Experts of a small language model.
Size: 9 layers, width 256, vocabulary 8192, 108M parameters.
Experts: 128 experts in each of 8 layers, 128 SwiGLU neurons an expert, 2 picks a token, a softmax router.
Training: 521M tokens, 3975 steps.
Below are experts of layer 4 (counted from 0) of a mixture-of-experts language model. Rows are named router (the router's row for the expert), down (a neuron's output weights, with its number) and show model dimensions 0-255. Each number is 500 + 25 x the weight over its row's rms, rounded and kept within 0 to 999. Numbers have three digits each.
After each expert's rows: a language model's description of what the expert responds to. This comes from a sample of Wikipedia text that the model never trained on.

# expert 40
router:495513557480491503530457477524529495435486502539498496495464506490485490524526488472506476524502490525502489492514494524517508512489497501497458467497480470487488498555467488547499502478498522491495548555516466484512498471527521451481486475486532503499526513477480489491497506514503470457448489507496472535472537519485532471444511485429465498469527451528504533496543513513498515521424516541458515492509537516485484508475510511526499463490511457514466450521502513489473519466492510495481497470483449479515513501482496486546493462480446472482523458506513504520522518502479490518522502465489471542445481466495475529520467535494460473508521496500486485481484505508517536481515500486509498528512439487497546482500506533524495535508521534482481480475485525480501474478530512
down1:516496479491492506446493566531448514496489502498479511495500498536526516502519457549521510486482472520495536478553521509493521532521522516458516518515537493485499533522507512473506539535516507481509439502545524471480492543476554507431475492495482502509553534503467481508491489474522470469493472531490513517452478488460442484512493511501507483487483516538485493451535495495493536483454477495512449469506496462474512526512457523513458536513486527496506479448516463519493497467522493503509492461497509491555531503516465468482543513531494492493514493514461465509491504543523515569525495509491482492537506492485483488492504491524506503529505489484497510549517516498505482437517481502479521491521499474508503476520533519500493519464482455500517511527502514473501511538480539
down2:481512459512478516487503531496484506549464474499469509463518494492512507549505476495473494483485501501520506511498507492540496509509495503487486446481526476494514508518503540491468524465495525493492494542512519497513497471530481542502513542485546496560552478507516482550487471511470489511493472472521480499498483503512470510474470476505446506494545512478482530456539502505505544544477512508511460501508477497508423484501500540519528503497463486492521494524546511510526525458478534475481461501490445466474508502465453475465490531449512440473536503496515511518492487536507480466510495479494491534486509521456478453508529519482477501472547503470472493474518483528510480494500480498513457505443522498522498467532498507503505460503506532455480492450464493495448538484494480
down3:466502464527513471509508531484482483477508509529498524467508518527506502543549510513517527556502486526446508536477446500483537458503507486521526486488459495535543495484520496473524506519518514450472504502487485503503465502500522435521469514499476485523463506471500514528507525504486532497468495512474466476495507511479526502483505512546509512487481503500498490500475495500479497474479475512459539533487517527478529517497504506513522514531515524516488505514495525542549468504552469539476527486513434526457515507553468495511534510487510447491487491487485490503512473537468433487481484473537531483487454518479491523457503486487539492553525462545487472545546511533502528532522488466497517494490499466496507477473482482449471493457490479482474489488477476538511497530513518
down4:495466519506525483509513485479515507533459492509518503474495516505504504492518511490522489504542527489474475584519515505481507516492477508511519500498534501486513470507487490466485493506529479484440527511516499519522478534510553478470518500532452464470483556537485518519488530516497511536481513484550513476535496504484472480440465572491506492481480466463500465498490461501528464485465488503486508488529511475467483436554520462528531516510473519512493537510537513513524505513503477505499491512509509502498500482460481511471520509501492523474495503487478499563533473512514522502506493516521505520527501542477502485491491526538540510553451490491525496481506530479484518492531476471512495452498517495490487481459507478492538571518468507498485453517567512539496508488510568
down5:508529487500523486545521489468512449454525531488500488523476469510505514478498472541529465500471523504500450516496476489549507492477485516492550469527457481496519482519483506508458485482469469480526484472496508462521465500480489492448500494533458525494513499481497482482500513498497492493547497544475509551485491548462443519490537522500463472511507509519474494474507555505498515529476476503528512539498449539472531501485476475484491504505512526494503488475530498495458549475524458519510544512475489486475474481524459515482489488448514517493485469479504509443491474513473532520508525520482521467488527458521490507435559530486516509495460538479489548485523482483519504504532516488514466495505470516498488535517524504491537499489512537475484534506485490556515510461478494
down6:500491517520490503474518507491505498474488479525508457503496485460484492499527525476483479516540564524456532501519479494483465491503494503529518518522494481506483476495491490496489493535450505499531487495498484487534483503472471495518489539465490510501508499488486544544510516517469514492537482500459479485490525516504500495513447474560477502509489472475472492473499448450458520506506480519464539543464520439523488508502505496495511501569507514529508506511521502511487478499489520516525512493449475510463509506477488489493483510476506513487517468464497552451526469537447567545504523464523525439491538507513523486483470492556505472510504465520498488502459472475496495519505474462505491531534496481508507483485502438464544507488490503489537522485488487513515577516552490
down7:539488512527479502515488502516501498484484480477480551532503509471516491493500465523454505506499530477539542508495490490530477499536526527500526441469527467504484488522501528493522479505489490463495517512463502544503502444459449511499436477497509475497524468497501459476487505496480482466533514502476525505498498504501472472495542491452482474506495492486492507484523498481524524515519529504528509477473479514538485511486494485507493527490510495480541504539515524520542536463524501527551487507477511527510535506524518546532495484488507546523530467509488472529526515484465474477500504460478494467496516506499504503498545460485472496445473537458497519501490486492558527547552492497499403492494507517476530499456463529515487510472510537459533504448494495490519503549484522
down8:495435512518493484529451496541529507521479480533514516483549484530486477511547520478534539484489526468487504481494505537511507497533520509477516474490523523464487482509519528493482449512490508480563453507469513522498536482508490484555493472527463483515521502498488541502501482522503517490478493504500469493496479486481533468460541520516520473521485491533516558486482418549516474483536464504515495542475539543483509512548483513551547484477478534492471477495463481511503479517507490508497530487457458468467542529483533557460493518477507479473515504538507471504537487505486499497506503490490480497495526525468529477507526491491527493509500486501519473476512471496479515484505528510484483526530511525514534522528480501509501467533459536513521492457529506520497524522526454
It responds to: Prepositions after nouns or verbs in sports and military careers, such as under in "season under head coach", by in "led by", for and against.

# expert 19
router:512510529505512520524502449467534506508532514466531514540527488501484489488439506498483496468475480508477511534471495498524450509536552545467515507503479505478522477511494512478474485511524548504471480546490493502517506467469499506522505527524538479475479483516483520476523526488505524487482499524525517480484497511517515479468548522480542516505499489535527498549509499537509511530493480537456527511534494524448481527513527515535519493497558459452488504524472496502488524469490474497438519496478454527500476492458501533510516447487543518469495463560499497512490509489518512482464494515520516512514473504492511515483463500473445493470488526523502438485495513495551511474526515477523427488476515486524513513515511493525498574520493511502457487484524475518474522503498509
down0:474513501509490508471523528482493522482503524510510493449497500474501485472474529488486539471498503505513498438528478506478520493506463528453481487512486496526517521531480457482535540566458545517465532497542495510478555475512518482508509485491507518487477497484533492524504503518528505561515499517468525488523462480473466473487469525511520486470540464482526491525467539527496476504522485516519486492491497482506452518503512464481514538501494491489505521487511498491487493510443462494538491501502518497532515472562481479537495483513438519537501540495522496518491509529517486471510494492502510517513444520506482487517505472542498498514499525493495490479520512447498553525512504525474454510546495514492448526508494506515500458470509428486524533523515508477547421531490515
down1:476479443467511500486496461528476493482520516495470505509481500478457473482505526504489518505542516484511536489511517541514520534494515534524492517522480559487482451488503484464548509540509522502494493519493508501493495486491538499479512526509551482497479513487534527517524543478522468511499508522537514495507505509531495458536517524524456495479490516534519449481453505515512524526550538546483471456510518534526511539503479514546483493508503489510483481553506503553530476507504505513537503485501515463468527493533493546532531498537509483456520531501525482523489488491499577468471475516532503481512487508558528514501529490477485453482491471502539456473508486541481496530521494517476523496551530498522539485517463508465548483485499498529498507499524505494504529492464453
down2:531496514533487501473496531497480464461432492542492520478493534444546491474509512518471522476500523521504458481455495528486488449484495488507501461529484452483497503493503492526559501453510502476535512507504512488457522534501498472473465520502535499459512542457471488485504472530446498501526572487480532517519502482487523517506483542511503522548477532514518477507502472478520471476483536459506478446507484539479493512532496497460541517465507509495514488504531472498484484541485502480527487507497502492514548501516496474490477488510482536523515523539503512484507482504512483551469463468483498491522537512550518512473509480527528526551532492463521518492510519465496520485462494518499490505518508493469492514475525515507561469493521516495459527507495539489466465503538503
down3:495492512499527495518530516517496497495518536531522506502479520503429494504521507508530477489515451515495498500516511489465526520516486517516516488507510528495440507440511500465476501536465497489456505478470523504529538484471525475496478473450487478498462523513469487544534457498479477517510497465493509514511519481535508510559489508466548490496494506514518481507512497496528468510502495499524516516522482509492516534483506509562489482517501456540528532497480488476499471507489464516455506433508446551520483536518506478493512527526509508506457506480479539469558472485525508504530501504536520476529530483480463490518460501512556531460513509506527519527490490489487506518478517474521492494535440502563474497478538447497469493479470497529501534517431494477503491495532505
down4:486546517515475476503529496487490489472527464513560534454550531530457494476452488476500474534467490515457490509482473480499466502530547472532452524496486510505472482505505518502493498495490499482465549519535514505530474542530496480540444524505485472506495484510512497491467530542466493520472506493484468460529472497473498503472503519487527481537527521507525501520487554519510465487498497513500514517508502504479507489524521487513515511479504459532517495510500491512478527532488475508478466520490459498545500484501550558537511472491466491472488500471521508554548513497479534482487549513474520436500521516489536469503536531483560495499509471513505520517503501494504451482486479504539486532483463514520493455462478482461524524561521498490501485492465490493482494491460498
down5:480512489513480498541491520504496493520519497467482472483498490488527493503456501503490477523469536502559512526527491504526485480488519500546437487524482523515499491506507535511537496576475505540487532531544446518489489500468493478511499493482474512521482528515486529503489508490479505464481482512512467526487482448515524556488487496472507531515491511516480472532487519546521515471518519542497503496486537499485510518504529485539501515467551531479474454492502513494522516501468480484505486527502459455483530512450457488501537466482442544510533512503550512467480494482483491465513509494526534505506520474440471487491451533431484457492520509524494499500524468505522483511495508504507482508478503547470495500490506504490478462453475496512552494490468489489532461447479534
down6:508477453517486516500480548475474463468493501511495512471507455436465481454472496482506527492459510463545498521480489538493487503510499512479481534514522466494487513524473505477487518484517478513509497474535545499489453518447508447503482486562503487475520508494490461524504485474509430526562542540492447524468473500529494484490505508532484458516510503518557521444479500500480494524458522499552491504537505486466448494456502495506505543514471515502513512574490538490518532493460504523495500513511521495536463527491514489517517495512506517512510497510472490507501456523498483502478485510523496489508487451485472503490508505491548464499494471465458488541526470495543539511489487493495484468476481499469475464518512502490507512506508486481501486507502445481542500492509515
down7:494503481496470434509491511499490491495451487496527489513477530499477533474505525523519512523505512495490522489505458483512544507492501473499452546507505484512476507501517475472509488503502492520475560480544510550543534496558516502514497505491465480508503452476507474519527470497478509481493534493520514468456509501473489491495504547505498473497501483497498465508494443511518470505524570536484494504477512487516480470496495506485520451485522518509547526514507433497487499485544467494499469509504483498546504543497506484533517521525489552537498521469484482497484501478465541505515535522497530511490513480516548518483525515531528532469500445454502474541488521485544484456472505521479464510501470489496469500523529513539523524437534496480483520554501516516507536538550523
It responds to: Mostly the preposition of after a noun, e.g. Principles of, Republic of, plus nationality adjectives such as American, British, Chinese before a noun.

# expert 18
router:515487504480497543499509514526522464478475485511503541512512545459543482521444532514490508476516498523492509510532476520495476536499498492511493479473542510475484552527536520518531447539517501532473470504541481516491544518470488520500460506474492509474492524477494536491516495459474470499506510505533498528531533511540550426458501481473478533501528465442511504491484476465496563503524522474514525530544521514494477537469501492505549478502479552497507520528536542482497504522463487509493513507472457455504534508507465502487489541479527521526481488543484511476514544479499499505514486471525494496445486486532511494523520500496466496451526489513514503496463497509483486509487496502488476476474526522470529487453515473535502485495524530468531501480531524495490467488531523
down1:434509545551515475480509516545465524527465457502525525502534514531503514480497479520494450534522467463484500519511527509492476491472500490513506538526485489511475464476504504476501485519535467484542527452514514502521480482483511528501499516482470493491481499520537551535502468515421454502492502480557476491538527496477521512477501503493486468511490500493572487516522493509498520487479503489529453500505467458483519516494527527538489471518489479511528515513538500500468467505512534516546504484488486505499473457488523466518476461483532517518495519517473517474520498506531513512503505523460484455555494465537496547510474528561478492507512442475516517524472516493526526460498492485510508490492491517529517471512468482484496473459509526504520549514492511465469483472481495
down2:518514486490456523527490488483477522488464517516519455518475492548511524496457479505497528478545509490493534520488498502481505482477518512511525493489467536450483506467477504487454551497492496527523494552514505502493515499506489496509497479477459477504515516506484504467492495509491512476443518511462485498505504522529493509491565493528539480503508478525474539535481504521510482520488444498536513493520542487490460537506538495519460472512472503483526529472480525503510505506525487497515502454469478538515453482505515510490528527475517501546513518464504451514452505533529497470510532475494465431480493471499482502483549478492493506518470530552507479486511545561458493480529457504503532494519499487466467531517540497472542471503512511523487519443478474496452543522479523
down3:484468516517503474505518476516492536450495492504454534513492497464475483483502473538456486527495536510527493472489480472490515488561488456506536497507492539498474515533465510482537514494516504482469487525506494549523497524477502491490531498462514523544504470520508449512469487533481494529547482514503466468497507495479523488491526525495535550517519548501509493530517465533553489472538477487495487500515536472470545498511530538485473511482533528540499501536467469533466490542462496438534486485503558504470527478468503495515513512497475513493492537486532498500529491516474511517461516483517435502483470485517547466508510501492485467449476500492481477521485527526489502499521502464493521493467548488513514515484526495489492530486501506467513506425466455487489506483468506
down4:496521516480523529513480481539510448521504516526523504454496496501454461497509492519499492468497511509484490461532471523501478537484493499496555529500481441519507513542537459506485446523528471495498492487496509505492535469524466501519454505487519475485468485451475490498517543457510506495512477484529469524512525506485509516490511487478539500501518484463460503493512469509486518501494485471515525493468515472464541515466506561481499488491529497477492493559506506500459526448515489468514498493495495493535545505551502444525487516470515504529491435496537491513505534492456522483487515452517532488523528552460470473482492461483467484483488543527466521476496466513498503546510536490494463528494480510500500521480509496525485474468508543483526514445530490461463518505497516
down5:497503519520457520507533514514564476501500494527510523501541506498550481489513495504493466501527528497522496512526504503490476499447472517527507517473536507509525508466480528501477504463482522448525490511472422513527519565508471494520528475516507506496502533508511480543556511467496496503480514494469476522528512497469464503491504515516515527458516510501485537483503517511496524503570497547492490516490479451531512548521456521460485519521513503508457503530479508491512501444497485481486571510469517503489498416490466490457506497522501500527497477499506474529502487504500502528474493501470510482514505475487483507460529496510520488493472493484473522535465479535452521546515489538511487459506553503503479529483491466452482482508520492495525457493540495531515490465459510
down6:504512501475548469545523526480474547451491539527509508504500515510477467469534493547478488531466503508482491451514499486512476502511498499515523500516536518510462545484500509479505546571541484550539455515496519524468468509456510486529509486537506486547513480514517484521492474534532543492548515529476502509496450488516503552495469506539543505479507512531509494455519479476481501506476530509459507491530470476495499531520512465489468515507459554494510501509520523529492454483512485512483485506520485484474500507550482515472528512550492490471492491466476488462497468519541461572491527462560480525545509505505521500487522511541530519509512532501507518527489483463530496514509547514506519502501511478504492474502498526475477502510498468508530477508491507507475476509481520
down7:542475507546516466498479484459499498503517515507508504538506476451496495453514482487493452476451484520488518488480490518504478536540514510455491457473482465496518486469498502507528486511504489457523489511489498451529462503534519525530499479460528512438522485519512463503533539489484531522506499485461521477477479501503506462501516494544498527436503492526476541514507496529509525510530491485489451512498544505485508477535490452434509470511515514496485522541476506491452490513509511465497509506519538503498496512473515524504473465485509471492534495475499493481455511466491482532519509477484497476472547526542470543531560475585518516471516494485503499480472513527499434483471512533517470457494509485510472535477487490481460497521476518484506502519497479505503477478509507
down8:485505538541500459532488470480480494492517456535456463485506490494479510509521546519506528525489515553489485487470533522512445449475519476486476523518537492550507534524506468459493490504484515526503465490526528501517521542521520475503489529514471559537471509457500544516501503498496503474515530489514473474481483490468485561493492505499484498485508559501487500536470481511480477502517473514494493477481515523510496516501467514522449486487574517536500498480506514503499443507453454520544485492496476516500513542511491492525494487533512448508493486550477517485509508482493484507521499438503539457508505473508527528531491495481474501523501469526526467438454512471509504506525473495509512521495513517489460504488466497472474504474502474524455484529503473505520471467462475
It responds to: Prepositions after nouns or quantities, mostly of, plus from, near, around, about, especially census lines like out of which, under the age of.

# expert 50
router:500474498519470533490525475518500542521475522470497454494555442518495508494470499494489512515513479459496511505558518487501526525509483474546529507448492522519531497493503469508543530512528544551528479492482545528514545455524519474521493510510505522474476514528501520517461521493555483506479537491524470500532493493530499434503511518470468495538486562521538478500476462536514526523517484478506478489488479491498527479502515541516488503517516466511476500479462541529501478469513492460539486518480495483501492505479511506487521493447483550508459507487481515548460528476475499498465509490500483469491483464513492526505513478516525509450478533482522530475493503481515467499467500500522447519514545473502485485463502489502487475511499469539515531556466482493462534512508503
down1:513553485497504475485495491511543514485501484454532497494531481552466544473465472469535519502493527519496432504544513495523493457486554498513506541481502489487511515510484474505499477492541481513568529527445495508490523534456487497458500524484434462476497489521504534501486479524500511523468489512476500495466586513558478499508527498519489502500510491522514501482535496508491513495486452479476503474473495515533508481479537538489508514485497489513524508494491513543514490475515541483488519547502509474476495511468524536526519510504485523495532463501519498478486510478514516468473503529469548524503446512523510517534485524501489515522541504494502483486407507488507488489521492493516494511495512528505477502437481493505519482492506488535503552516555487505495461506490462
down2:508501517485546481460531470501531488476477476547448488469550509504524467502511532500498551527533484490497475499520515512531512523507478490493524529512453506518498498516491518463474468529521502552437478491530513478505471502541522452525526466485507534520502459513502490474487522496497519480582496488485505494501530539472515466534491527495495482553485526463520481489492515490509518553483478567502485509499503508494488530489497435533495548511463467517453494483552521532520521502526494501527521477521490451461506506516531470509532497528528506518527554520480506498484476502489521460501513506522478494546535468540532533530495491478510509522462531529532499476521479540522528516544524468505527485508474507505499509499481493493523494482492521510516510468490502526477483503488481
down3:499503489503511467474522501505520493476493488542484504528487497470541492490506541503530477491452497483520493516497528484502498464496541499498519455508478499480520522510494474505503504517487510481529464487462454494492492544524563502502531479514471522507469483509503510502533421492522480486502498504498529505474502532514511492496500492508484507460495488540499522515491516482517484518533487471514535496531445514479493484441523512490546492504495465454539516537466501468473473507489497469483492509492527536543500528479497509524492488431534463498524535512462522491562496537496493488531508508492468513507476527431505525558491490507491432525513528546499505522439529507472477505489503522516518510469515494527487473531524496477512492486522499475512484501430494506580502521460518
down4:494515481530526522502545521521488507534539498518475466504496485485489482529505503478461512527521498489449522494510507541466482530515505512459500499516533466493481518506513509463503486511504480548536521511461455489503445495517518499498525437473500481485501476558466513518512470500522459461509488501479530519502531497512495480492470441511485543491524504481504486516483416507509519470460480492497500490501459506509518513538474479492491514534523488501481474489472515498532518508528473491563488521483499487533518561448508477503492489494508493483487506442502488581506508463490486506524470515471487462479548469518527531458518531497510469507492499507481503482513467499468508503466538518479551506483478506496550519471553501499496514506466529494469462529496531491513500522542528
down5:466503501478507492451501478482556483493496462549495517522549550488450531473494499490465498504518498540498492468533476510483501483501498479493502515516498501456515518480513496495471516552514533477474487515479506480495501526485483492540543493512509564507516513526494515529519490480501550511503492505468483492470495462513494499468544518505515464497514489454464482523473486489524541540515446509506489516475517525501500526503543522486466560487478468492506508543511559512523468501488493480473514469461485533489511512507480515489521515516551491462561497549459558536501495526547507482481481540473503462512496503491460505494520537473477466525497515518538491518511518471537491481507484498513508520479479451483504519457517498492516523481562498498521497463502487507548481549523499
down6:520510516533496507514534505480498477578550459499514485489505515504481466492498465505533495481458491484496460517470488459515486483520519488494481496528509532475489471431491487517477504517487482510508526500445513540485529508539527508485501520529512565510500547468508461486472511506501478495488485476538521494516496510476446511506455502483490486518494495523504472512480517566487455511507483468480502536521503504523514464464492533510493486529522496473504500483523520506487497509485563522511478489513494470529526528466512544565520516463520488542510544506496525452460494496511537576499508469515469493504446469526467492500508472511502503500555479547482503504464512484506499516497503486507502492495475538539469516515470517508481502513492440488463469477455522512500503504471479
down7:525483506522489476493508484530487469436477493526516506505529513537481480505535521526483524502522503494506494504468469499497522517467506529547491455506490519490513536443506490458537483505529494487470584495531470519504495522486494492499502469539484479507470525479495465506482475494518524517490467473475516511508489502509490507494504548497523581487497463562498565563525512505454481468488498485489537546502518473537478465512511492525522566488532513482507484478471494537516502507527485530550497477507460468504511490505455506517516504485549520457482465508512511508476487488515472507489453522510514466519519481462484523486477504500472495501507498476521508534475500486529523501510500497503508469461477483508514487520522468500492487451438460468514494534516470533492468462485516
down8:497486463488479491410492490516494478533511490464524522471451503503527536477515533464505533511518471478513484505509550467530526535517467510533549507501510506507510552469479503512491536423494543495506474560514485497490478498528491505519498541512481503497479505444479520461447481501498513517484509481469517510512485543565525477546457485494534539507497482491485537521491558508526495516499493506511509526488479516510506471481522496535506452508475490543483495532502457524480486492470519550522528510467489519535493529487486516467502496510485483468488461512489509519485522520484488489529505550516494496499490418480509488528517530518447493514509512494487490533538462503501502480531478538509484518497513500520520474496512548510498502491545511475508491478489481487502513505537474
It responds to: Leading digits of years and numbers, such as 12-96, 19-03, 18, plus degree values in geographic coordinates.

# expert 58
router:542516499520489527496492499505476453502486525563521549503459486520489538499457520530509525498524526533529508502482477529504505480497461518512454480485456481499471540517529479498486494496508515450488506499516456516499510485456495513457518479475517505489466512498473488530492517524540498510515505474511526498502512498518511454462498471479458508494489489517487480551489472448517513483498485537520453503513444493512476533508523492515535530468482539536504500525480459560538514529473522484451470525512450500470513483464469510488514463509507527468496471515513491484477502540514476483501527526511483517486482531503534494490500534474492561515516482513493512520484530510478493489507534491482466555494501461476513457560481534451537519519510515477488530533518527517543547501482509
down0:504497512517508488470506505527459504475485528534509498493516480535491478523499506525474469481514500491514510510489492497497477483492475505484463466548484518502483477528531536519496463512495498482488528514505486475525499460490480511491489524470521455478464506489529538529498476479501483456460479468474486486521520539468503519497542518462505492534507468543494494481488476523519499475524483520466499481503507506506539542514518500509486489529467544564514481525505554545504467492490519526495491531497510502475485440483489520497491513483508500481509475468512517512465545501496490437472464514490515451462543497478485473480463510422494480468504460512471467494503493477528470469493538414454505536493514508523495492485474503466514482477530530481457496543499499466477562546493537
down1:480510504516522511512538537520511470519485499484476471473505487543509545521545483477474488526505443469505583468481499532511532446472482516537445468465490510498488479503518474486488517530495517557525502491492504489507491518508515480539491524458521505501499470503489458478523496505536472540537506461499476510488491533522477511509506521506472504442499462546485522484476495503461476514497506510507498477487479547540515512491531449520487503494505541518484519497497494529485492480531502485501466503530467507480534532519470475556485511516516527489519525502479498518480501502507513508493465495475444460525485462486502470496480485464467480527485500562488531500520478504531534493455523532524488487485529488481488485496540440511480488541541495560456511495487542502497493537481505
down2:569496516525447521521484485512474552473515491456513537517511523475478518527513518522538527531487510537493502502478469513498546519490497507492500500529483478473479505467505480542522515484520468442447476532465529515485497522479486514531511525517505500506495506539477487530456498476511489503535532461540493503506530504521528502496490490522483511491513469463517522504490473501513490462565481481549453441523534468527502526504501528491508480473503515506497567488483534529495530532490545526515462520517521514511494528471463523525493456489475493480505536486520468549508499485540487521488478512472480515478531529494497496494525456455547491510486481514477503481467486498513523511460452488506516498471530526480482520506546512511536534489492464484520503451507512488473536464484493
down3:494527531470506461520499529511529471506487503501473475480526465513491523549462513544526480516499514479531503495515467478512497549444520464503502473519496496483482474495483544497497469507498516487538510546544478521505456491499487544500536494490539450503460513493531506503493473514489484532507515503527485498529513514506543526575521464514511522520499512526536487496485488514497487471553489547470467504503538491522522520522515493523467516463500540468540509486515517470482478504533497471453495492497496517511463530473530464495505473495514478497493503491507509502458514552541498457487487519509491527537509503512480456465493493468501563454487511528500483477493468468506477502518497489464442553538546486484509492508501520504510509539497527487519557541538472510455470516502494
down4:466468499519510521503504497526470511496493481474535482487529488464468487516567504517528512499513493510461503530516480534519515518508512518471518512550469498520496488482516446478499505520521532454569455516511515526454532478492519472457524518495559472489527460512491512528482484482518519474510522544492521542491513449500505479515483530457514492483524506498489500461491555524516532475484503529487522483514501487492444466447450517483505508461447587485514508530486482525485490539493496451451438496502482505472493511486472480531529469496493500500514504515500474498498519514511484462492476525463475488501500491514522438486441476508533479491479476501505491495469527525481477481511505499508505480475508477487494463503465515515493513478519499511486464473471535485509479478493475
down5:488506469515539476527485550499528479485511503545458515509531529536506545539520491462528478520463495501494478529515458491512465477499508501503469502501509499496491507483563529454507479496502510513521554554512502490485479486521481514458516560519485534501482528487497543538513453493467553532508533502482543474491516530512537506493497505465496455562491479480508509515497503522505470490455483500491506501485486539496469541521512501482513502499489519536504513525481526473439498485494483554518511504499456514518502501471484499547484504479519494481474505527499472507448493487499529507487473489517484485569488528481484448488504473526476490516547531504489512505524520552543505501463522501498464480516522491542489478497503558464465479540461473469506538502510488507503479490472496
down6:469566499510501493499541559512527535516483515498467494476479519488508503447482516516473479514521504475474458484511469470461518535471487497522517512539500526460493484508531495472486510537519506505559574546515486540496495479521518480530489515512474490477486530499477456495522467492574556528511539525487493506460473483480507493499475546466518517515556466493516531458500491541540479539522491497493537491502483516521488540494513533480514511488512466486480522485524479493499479516514519529482504507502470465483524509522495483488508485514499532488522451509476501518507518485533477487571488506458472530494533472494457518492486505482502523502461507499448530523525442475499496473500506476504498462521534455463513489483514476526506520505493504496535506497508481516485518523508457
down7:513529517472518485532495483477519520503460513522471499512526458515483487482529498500510505503458485509552503512502464522522517497518526492517531518524515503485482487545529473521507529482547515460498480516492475527488481537472488517477474500494481547476522538506502542510469447514477503460515487489506537537485512498494481514494508489525480465467474518516489498449482531470539489519495502497529518485442498489497530460500515481505494507482495536494499471508536495520493480530421542426478505482489510481524561485518471520472512502510515478472497514495543505492530532521460521472458513453447503535460517443459541499506512490444480506524483519507512509553498493509475509503518511520524472496505448533495521527468527480496482483453493464476487533545516487510457471499496485
It responds to: Words introducing names or examples, mainly as in "known as" and "referred to as", plus including, like, named, titled, became.

# expert 52
router:499507519467463503469513531471528448454448539462508504541508520505529467488509490501528515473440478472492517490457474493506511449478527530503493518516495510459506514490482541529490477520488513479464534443520463473514517561520495498493476500522462539481473518497526497522439514485519503541499521492417481502492459519477478507503521503493500470496473480523532502484495510462474475470480547480490494508542529485477485504469476500489493515486484450479499505461493482507534515508461488568483508502535485538523516510531495454481493478483484486508515505526530479486512487511516506499532515506511493497492518510517484499503485518498509489479521482527454481546513543484538541516521496484474485437523532511508551467525491508485472499487557513525508541492513521488526487524535495
down1:524514491473526529471512546464492500454492482515500514456476477483483495528476447507480523493470538498492498497510498515524489471514511495460508487482480440549505477497514490462480557479469466510501519467495495491509515552491513495565508521509478476521495537495447498484428498487518525512524480504510536505543455485482468510432508518450494528499508514442547492511480482465505471519481500522519469486516485451501486486553482497509542474492520528478509509520488461483522527501510490471525492526479561508542474476509496507497521523513534508488510537526513456521510489509522544500491527489510561521472511518521525477494502518573461500531540488502470486514522446501527482521495501539495509487495468489488515511509496501518525520494452475481468492501503519512516489498512481
down2:520490468493534500468511538523510455474543491508461501505495486524503522504542471495511519474522547492455523503485448509493487472520536493485506499478458511500488504515531524455471491479497466492529527480459493476521486460515485519448444501498472516502470567517527546486495491503519502514550522524453453509496509485486494477497510505536505502534464501573446508517495461495502474498488503480519454493511557479475500438471456529503466475514510496478495510516526518503512524467502553490486521509470503495441531523480505521532487491537479514519472482519523501471468493515522460523477530469480493514511511505481527510498506507445468490516484517475558458496508457486521522488492537515489455499486488508521521513520481531503510510480532504506515514499478503532496534493443510
down3:495493477479493546501475537553518516515512490549496512466524517488516487556460522500546514520476547445434527469503511479503495460511502508468503473529494500493510510507486573516528497510485533478519504515483516505476515519498552507496449459473479504508522484527467557479517489528453456509449483463419509518461527494502454537548498493486502456487487519511525506486514512498520500530511516522512496529505476529524497504503480544498486528504520524528507505498494493524486467480484549512526485490508486508455546522485542481531520513487519508529479493517503490519487499465526547493530512547510514517508507486493507486513532503525511457499520499505494520485499518491468494503461509512500460482485504511496512495482475563526482500516447488516551521465536480449511477514494477
down4:505541511501478514503463498529511508518488514529491526460504450495517472551465482470485484512515530488509496500509473508481487515516533524496497514515499504498503489505517473476523459499510497489484529495483555493552496483504497488454476494530455473510483525523549522466489534504510498462482499559501528517542512498508448521493504466450474488478514519508507493547469511548517472482494482498526515557506476475501526496520504522469494547532476478487475488507488512500496476501533545492516572499513516490532528478501493506496494516521474494467477486445503532508515530519498435511531453502493538487519463537476533518481509504528537522493518522527475446507537498519438517498487495519498462484504488506523491524478449545522524500474506465515527466539487559524507482527556490
down5:512493538496502471466517487506497504511568501495500512482510509529520534531480503494498454464453500530488468513499469518530444490473442518532465466507483482518516503500512520517549484505474466446535527501510527499501512463477496543482562553540539452513513499444498524510515506494472520538460506505482511462531508542474474480526515531466541479519486506482511488485499497520490492531519449513495453536471495485523484507510492522488486456515470495462484523500453483496512439500473488450511515468522491464470511483468491467483512496492520478465525504492466509515487503542487540509507541479472494524515507498489481511511518475506485525493444495514491513521542487469521538457493487524481536471503534530498509494468533515528521469491477463495487501499505519479547504473519480
down6:540470510518472528501551514548524516536496494524507415517480504542484514488482426516483461535524491500468482495493500534477522478435474523504506507522498519530456476487478508485496509511498490485522540441457505504496495466493516478469507477485483466490512454509570539510502522538526559512466508540491469468506537445514476501485499510547501516487515552489501506491479484533502508497458494477489491504479463493491436506474514494543492521493517496506482488461532510505457518511526515497518487517497490504514463507534464496512485539498481518505531481492522505524491522488457547478534486509471476510517504515504519521515475495531460493522517499531516486453485512489528502555507494515494510508498463518466544461515514499510520510533524488478517458477495461488512529475492517
down7:496499553485524493527525512535503496519500496527507499519497486501479528518472494545477496531499502456494511497500486477454469476493557453493517479521495491472500504521460472497498501476555498507490469516551513504510482468501472547507480532504476458508527535499517499536489514546503526477511512513479399470535468472507509506486487500469506502501539536465479465531507498511485483444455517526469513493523477497488519459467507544538434490464495487505509462507508527509501514516517544546518468524447501467515494511476486488506501451453502495455545505531496483488544517490487517524479483500476537508461541502499514515474528475524475527458475531550519515494525481545485465506510479471526510538461508473511511502504486514518504525481486515515512501526481513508514464508483493
down8:474548486522531472474524487503475502494476531509506523549503473483499480511492503535455507493503488510491504530514487504528490451529484560524480507483519474460485540527508547496520470510467496501528501536515490471519516484480495513486501545489485492502518485466512507460523463505500516489482463535491493501513475443539504498418494563502521532514448516522488526506553494510531472490481527513490479498516513445546493463513483507511532501525518528561517469488489487504550494539511491512503521553426501531505498535495535541506526497490481510490527501489532515500525477535469481504525505501528493464510496514494517512495472533467554522501497514507551523470531486475527501497503467499484503514477523482509515523530484441514524510486467504493467514480504555471530515493488536
It responds to: Pipe separators and header cells in wiki tables such as squad lists, league tables and election results, like the pipe between Pos. and Player, Pld, Votes.